config = dict(
    n_layer=12,
    d_model=192,
    normalize_top_k=False,
    lr_router=0.00109,
    init_std_o=0.0259,
    init_std_down=0.0,
    weight_decay=0.0,
    schedule='cos',
    final_lr_fraction=0.03,
)
Below are experts of layer 3 (counted from 0) of a mixture-of-experts language model. Rows are named router (the router's row for the expert), up (a neuron's input weights, with its number), down (a neuron's output weights, with its number) and show model dimensions 96-191. Each number is 200 + 20 x the weight over its row's rms, rounded and kept within 0 to 999.
Before each expert's rows: a language model's description of what the expert responds to; "gets" lists some tokens that make up at least twice as much of what it gets as of all text. This comes from a sample of Wikipedia text that the model never trained on. Tokens count by the router's weight.

# expert 4
What it handles: Table cell separators
gets: " |", "\n", ".", " which", " at", " named"
router,197,165,181,222,199,173,206,176,222,183,193,166,199,178,186,221,217,218,222,228,204,172,174,221,182,211,220,225,198,208,173,224,224,226,199,200,223,208,190,204,183,171,225,227,184,181,176,222,216,169,205,206,184,169,170,222,216,199,185,185,223,197,179,205,193,178,224,219,215,203,200,237,196,190,165,172,223,216,192,173,226,181,186,173,173,227,233,195,180,193,223,219,232,217,219,173
up0,199,195,204,236,212,224,208,218,193,177,214,217,186,204,209,211,229,168,249,214,186,206,192,211,161,189,172,213,209,196,209,225,196,222,162,218,193,193,204,228,191,214,217,222,181,195,204,195,214,226,192,200,193,176,203,175,171,193,237,186,204,174,199,240,195,234,208,223,192,201,179,173,204,214,203,192,213,214,184,182,179,197,191,198,187,211,196,175,228,211,186,197,211,189,170,192
down0,175,160,219,207,184,163,195,187,210,190,216,198,213,235,206,179,215,226,197,197,196,216,184,230,206,188,181,225,208,163,175,201,202,204,193,198,177,219,193,138,203,202,208,163,194,191,202,232,196,188,216,225,186,224,240,184,190,201,220,228,187,199,226,175,176,200,217,214,206,208,191,224,203,199,203,221,218,197,179,202,157,213,209,200,188,217,214,186,203,211,180,200,192,202,201,178

# expert 8
What it handles: Table pipes and accents
gets: " |", " in", "S", "O", " number", " about"
router,191,164,180,222,199,172,204,175,226,183,191,169,196,180,184,221,214,219,221,228,209,174,177,218,183,212,222,225,201,210,170,224,221,228,197,203,228,209,188,204,179,172,225,228,182,181,177,224,214,170,208,211,178,166,171,221,218,196,187,185,224,197,174,203,191,174,221,218,214,201,197,233,195,190,164,170,219,215,193,170,228,182,188,174,170,230,232,194,178,196,220,217,230,215,216,174
up0,215,201,214,216,187,192,212,186,167,191,161,215,219,201,196,172,210,169,210,229,218,221,194,247,149,213,214,183,211,205,188,229,188,176,205,206,170,203,172,208,202,232,231,217,230,196,207,194,211,205,197,215,174,163,190,181,212,192,208,200,206,184,197,192,146,205,209,197,207,174,170,217,194,214,213,193,201,196,215,223,181,157,190,226,169,213,188,216,207,210,158,184,193,182,228,217
down0,189,197,176,233,234,194,200,198,247,197,201,204,186,194,222,236,231,178,181,226,204,185,190,183,222,212,236,215,178,224,191,182,206,161,159,220,201,215,209,157,231,199,179,194,161,217,193,173,208,200,164,191,187,184,198,208,197,216,181,180,189,197,219,196,164,211,206,165,222,170,203,213,179,222,187,190,174,201,220,198,186,227,186,233,170,172,189,220,204,200,171,177,198,205,187,222

# expert 11
What it handles: Name and word endings
gets: "i", "7", "ion", "5", "8", "ale"
router,191,164,183,222,195,172,210,176,224,182,195,171,196,177,188,222,215,221,218,230,211,173,174,221,182,215,219,222,192,214,170,223,221,228,200,205,225,211,190,205,183,172,223,226,182,176,176,222,212,168,205,209,184,168,174,221,220,199,188,188,224,200,177,204,193,176,226,217,215,204,196,234,194,190,164,171,220,216,188,172,226,179,186,172,171,228,229,193,179,191,219,219,232,211,216,172
up0,170,250,195,187,180,177,208,193,190,218,205,211,208,204,236,198,195,229,209,194,220,214,187,209,217,185,188,227,216,219,196,183,178,229,159,217,204,199,214,198,184,193,216,177,203,153,190,230,199,185,207,236,182,212,217,194,167,200,208,195,206,202,226,184,177,202,199,196,179,248,203,166,212,216,176,201,183,226,189,189,190,199,214,233,187,192,232,175,233,233,189,203,197,241,175,213
down0,201,203,216,195,221,203,243,214,177,169,209,228,183,203,183,209,226,224,209,186,202,202,182,184,169,182,205,168,155,163,163,218,207,230,204,220,187,204,204,206,202,197,211,143,216,203,199,178,198,218,226,193,222,201,185,166,167,203,223,207,200,138,183,196,223,168,205,186,195,220,202,219,200,219,199,196,190,185,180,200,212,182,184,203,209,197,194,192,199,206,180,201,227,217,201,192

# expert 21
What it handles: Line breaks in infoboxes
gets: "\n", " in", "e", ",", "In", "ic"
router,188,164,187,220,201,176,206,176,224,180,197,169,203,183,178,225,212,219,216,232,205,172,175,221,186,214,214,224,193,224,170,220,223,228,200,204,225,213,187,194,181,173,223,225,188,178,176,215,213,162,205,206,186,167,177,217,215,185,190,188,224,195,178,200,197,177,224,219,214,206,194,234,197,188,159,169,217,215,193,174,228,181,187,174,168,232,227,190,179,192,220,224,233,209,207,172
up0,185,176,183,198,199,153,228,202,202,186,215,226,199,217,177,196,168,212,221,198,200,184,199,206,182,196,221,242,241,182,194,198,210,193,220,193,185,225,199,221,202,237,184,217,189,183,207,222,194,146,186,233,189,193,193,197,197,182,231,187,190,197,211,197,217,167,200,231,216,185,191,190,145,216,201,201,214,214,209,161,195,180,204,208,192,155,205,180,188,193,201,207,211,147,227,196
down0,180,211,184,207,183,186,214,211,180,196,176,200,222,236,227,203,242,194,179,219,189,184,197,175,204,179,192,170,206,210,187,166,173,190,179,221,204,209,203,211,245,181,185,196,214,194,190,218,210,208,188,179,174,195,189,229,228,187,210,208,176,201,206,200,202,213,200,216,209,208,204,168,197,210,230,190,209,208,179,170,206,221,210,185,195,204,193,179,223,207,201,231,228,164,180,208

# expert 0
What it handles: Mid-word pieces, as/been
gets: "s", " as", "as", " /", " been", "ap"
router,194,163,181,222,198,172,210,174,226,182,191,168,201,179,179,219,217,219,218,229,206,173,176,222,183,209,218,223,194,218,171,223,222,225,198,206,224,210,189,202,182,173,224,227,180,181,173,221,215,168,203,209,181,166,173,222,220,198,187,187,220,197,177,203,195,175,224,219,215,201,197,234,194,190,165,172,220,212,195,171,227,179,187,173,171,232,230,194,177,195,219,218,227,213,215,175
up0,180,214,192,212,198,166,219,201,202,194,197,177,183,170,184,186,191,182,223,200,195,166,203,195,193,181,207,188,223,202,183,196,219,206,192,195,216,212,165,230,215,177,193,222,195,198,172,212,225,211,182,190,193,148,203,218,235,181,183,195,201,193,189,185,176,164,168,176,227,204,208,190,186,206,179,209,196,203,219,174,196,156,180,194,190,200,247,206,220,194,213,198,195,205,184,175
down0,192,169,198,224,192,172,205,176,186,195,199,185,220,185,202,189,236,181,193,184,219,233,217,196,204,159,204,177,186,199,192,176,187,225,159,174,198,169,170,174,189,176,180,208,194,214,195,228,204,166,201,209,180,214,203,216,245,202,179,159,216,211,178,201,186,186,191,203,188,200,175,201,206,177,214,195,185,185,224,201,202,202,172,221,246,211,163,205,207,178,162,189,197,212,204,211

# expert 22
What it handles: Verbs after subjects
gets: " was", "\n", " is", " were", " with", " he"
router,193,161,185,219,198,173,207,172,225,181,196,168,199,181,184,220,213,217,217,231,207,170,175,221,180,211,219,223,194,211,170,221,222,229,200,198,225,210,191,203,181,171,223,227,179,178,174,224,212,167,205,211,184,165,175,218,216,193,185,186,223,196,176,206,192,174,224,216,215,204,199,235,195,192,167,169,219,213,192,173,229,179,187,171,171,229,227,194,177,190,218,220,228,209,216,172
up0,183,174,213,217,213,200,212,197,192,208,214,194,197,187,200,199,181,211,224,270,180,219,161,185,199,200,186,170,195,201,177,185,221,230,191,178,229,214,205,223,215,241,207,195,208,224,181,224,188,204,223,162,169,186,169,184,217,222,188,213,186,224,222,219,228,165,199,201,217,231,187,213,168,210,179,175,211,216,195,191,201,169,225,208,205,181,252,163,197,166,187,197,183,205,208,180
down0,230,184,184,202,225,225,220,232,203,231,199,211,198,207,203,244,201,187,207,224,184,241,201,200,201,171,186,193,209,164,186,214,195,148,182,205,200,143,164,192,256,243,205,214,185,168,196,223,205,178,193,205,215,173,181,225,207,175,164,174,185,184,203,195,183,212,183,205,190,212,196,185,203,225,210,175,221,196,186,210,218,194,227,193,186,188,217,197,224,179,224,194,230,174,195,197

# expert 24
What it handles: Suffixes and word endings
gets: "ing", "ed", "ian", "ate", "ation", "T"
router,181,168,194,222,215,183,203,189,229,190,220,176,205,202,161,224,212,215,212,242,208,183,180,224,202,211,208,220,197,230,178,220,228,237,200,219,229,225,187,184,186,176,222,231,192,182,180,211,203,162,201,208,202,174,193,214,198,174,198,195,225,190,182,200,207,180,226,211,201,222,204,238,209,196,167,168,212,224,191,184,235,185,189,177,176,229,221,195,184,202,205,226,243,201,197,177
up0,213,218,233,179,194,184,203,212,238,171,211,199,229,184,161,177,233,225,208,187,211,217,210,187,195,186,235,190,222,219,184,230,230,233,230,193,224,180,185,207,182,180,210,229,185,186,185,210,189,196,182,272,214,208,190,221,186,191,228,198,213,177,207,228,193,177,210,214,221,194,227,191,200,165,200,200,194,151,165,169,213,221,181,196,182,169,207,196,226,175,206,191,251,190,185,159
down0,207,188,218,186,199,188,180,217,250,187,211,187,192,178,236,208,205,240,185,210,225,205,204,231,185,195,162,182,180,211,206,228,222,195,199,266,210,201,231,162,215,198,229,216,165,182,216,180,186,210,251,200,195,185,222,180,184,181,182,192,195,182,204,184,185,205,172,203,212,179,199,160,200,224,189,201,188,184,220,207,195,196,188,218,188,201,192,222,228,216,227,207,216,212,206,197

# expert 10
What it handles: Article the, name pieces
gets: " the", ":", " that", "o", " A", "a"
router,188,164,189,224,203,175,210,178,228,184,203,168,206,184,175,222,214,216,215,234,206,176,175,224,190,214,216,225,193,219,171,222,228,231,197,199,222,215,189,193,184,172,225,230,183,181,179,219,214,163,206,207,187,169,179,218,215,185,189,187,223,193,179,202,198,179,224,217,215,207,196,236,202,188,163,168,216,218,187,175,229,181,187,172,174,227,226,196,178,195,220,220,237,212,212,176
up0,184,151,220,192,219,178,206,187,231,195,191,177,216,204,214,192,178,187,183,208,177,200,175,197,173,189,220,176,199,209,148,193,175,205,160,188,185,209,186,215,213,206,221,205,207,206,142,240,205,185,203,198,198,188,199,211,167,214,199,204,217,209,171,186,194,204,237,204,210,201,204,207,225,194,228,188,199,202,174,204,220,179,169,213,210,217,205,204,204,167,235,249,178,187,227,221
down0,201,190,242,157,223,196,220,200,210,216,206,196,227,150,204,165,194,216,219,199,170,211,231,139,216,189,185,190,189,248,203,167,164,226,171,211,197,182,184,192,213,180,179,194,196,199,214,163,189,186,206,222,197,194,189,193,209,233,209,171,207,196,172,226,217,208,178,209,199,163,180,149,201,217,219,183,234,184,220,204,173,193,216,192,211,189,226,185,221,181,206,190,185,182,226,189

# expert 23
What it handles: Tables, headings, articles
gets: " |", " the", " by", "/", "===", " its"
router,199,163,185,227,199,175,209,177,224,185,198,170,206,180,184,220,217,217,216,230,210,172,174,218,183,208,219,224,192,211,172,223,223,229,200,201,226,215,191,204,182,175,225,229,181,180,178,225,216,169,206,207,183,170,173,219,221,198,185,188,222,202,173,202,193,178,226,214,217,207,198,233,196,189,166,170,219,217,192,174,227,176,188,172,173,227,232,195,180,194,220,217,229,210,217,176
up0,216,183,209,227,215,176,184,205,190,216,186,190,192,180,201,196,210,197,195,222,214,185,170,211,217,190,202,194,197,198,179,206,240,182,185,202,182,223,155,225,230,182,207,216,164,217,183,174,207,187,189,219,194,188,213,205,240,256,173,181,216,208,167,208,193,144,232,172,201,249,201,194,207,180,193,192,188,216,190,175,193,173,211,161,163,224,185,186,187,182,193,200,182,215,189,188
down0,206,197,242,232,200,216,159,156,152,221,221,157,224,172,221,169,208,199,163,168,188,209,203,170,210,203,202,212,226,189,205,196,205,199,204,200,206,203,225,214,189,227,202,210,205,194,216,174,184,190,184,175,229,161,205,184,214,204,208,209,164,236,191,221,195,194,233,194,218,197,158,213,199,180,206,163,196,206,190,191,225,193,195,204,183,206,200,192,170,175,183,193,197,220,240,221

# expert 28
What it handles: Month names, adjectives
gets: " his", " the", " September", " October", " February", " November"
router,188,163,183,220,199,173,207,175,223,183,198,170,201,177,180,224,215,215,218,228,207,170,176,223,187,209,217,221,191,216,171,218,223,226,198,197,226,215,187,203,178,175,227,225,180,178,176,226,213,168,202,209,183,166,175,219,215,196,184,192,222,196,178,205,193,172,223,219,214,207,195,233,198,189,163,168,217,212,188,172,229,180,189,171,172,231,227,192,175,194,220,215,229,208,213,173
up0,204,209,195,196,171,187,188,194,187,218,203,204,187,218,190,192,215,165,190,192,216,175,224,215,181,189,192,185,205,213,252,214,231,206,202,168,228,230,189,195,192,193,219,216,170,184,201,213,212,181,207,197,235,227,181,183,220,222,220,221,171,190,216,193,178,153,199,215,192,253,166,232,222,182,196,242,228,198,177,140,173,206,220,204,156,201,185,198,196,198,249,194,173,177,209,185
down0,202,181,229,193,204,211,189,176,239,182,173,263,194,186,192,171,224,219,198,185,232,175,213,193,215,207,196,222,231,189,211,190,200,201,173,197,167,172,199,209,226,221,207,202,191,225,213,208,158,199,173,206,219,215,172,217,185,194,193,198,202,205,205,206,212,208,192,208,186,232,216,179,221,204,221,238,184,180,199,209,226,220,188,216,186,180,160,216,172,226,210,233,186,165,154,170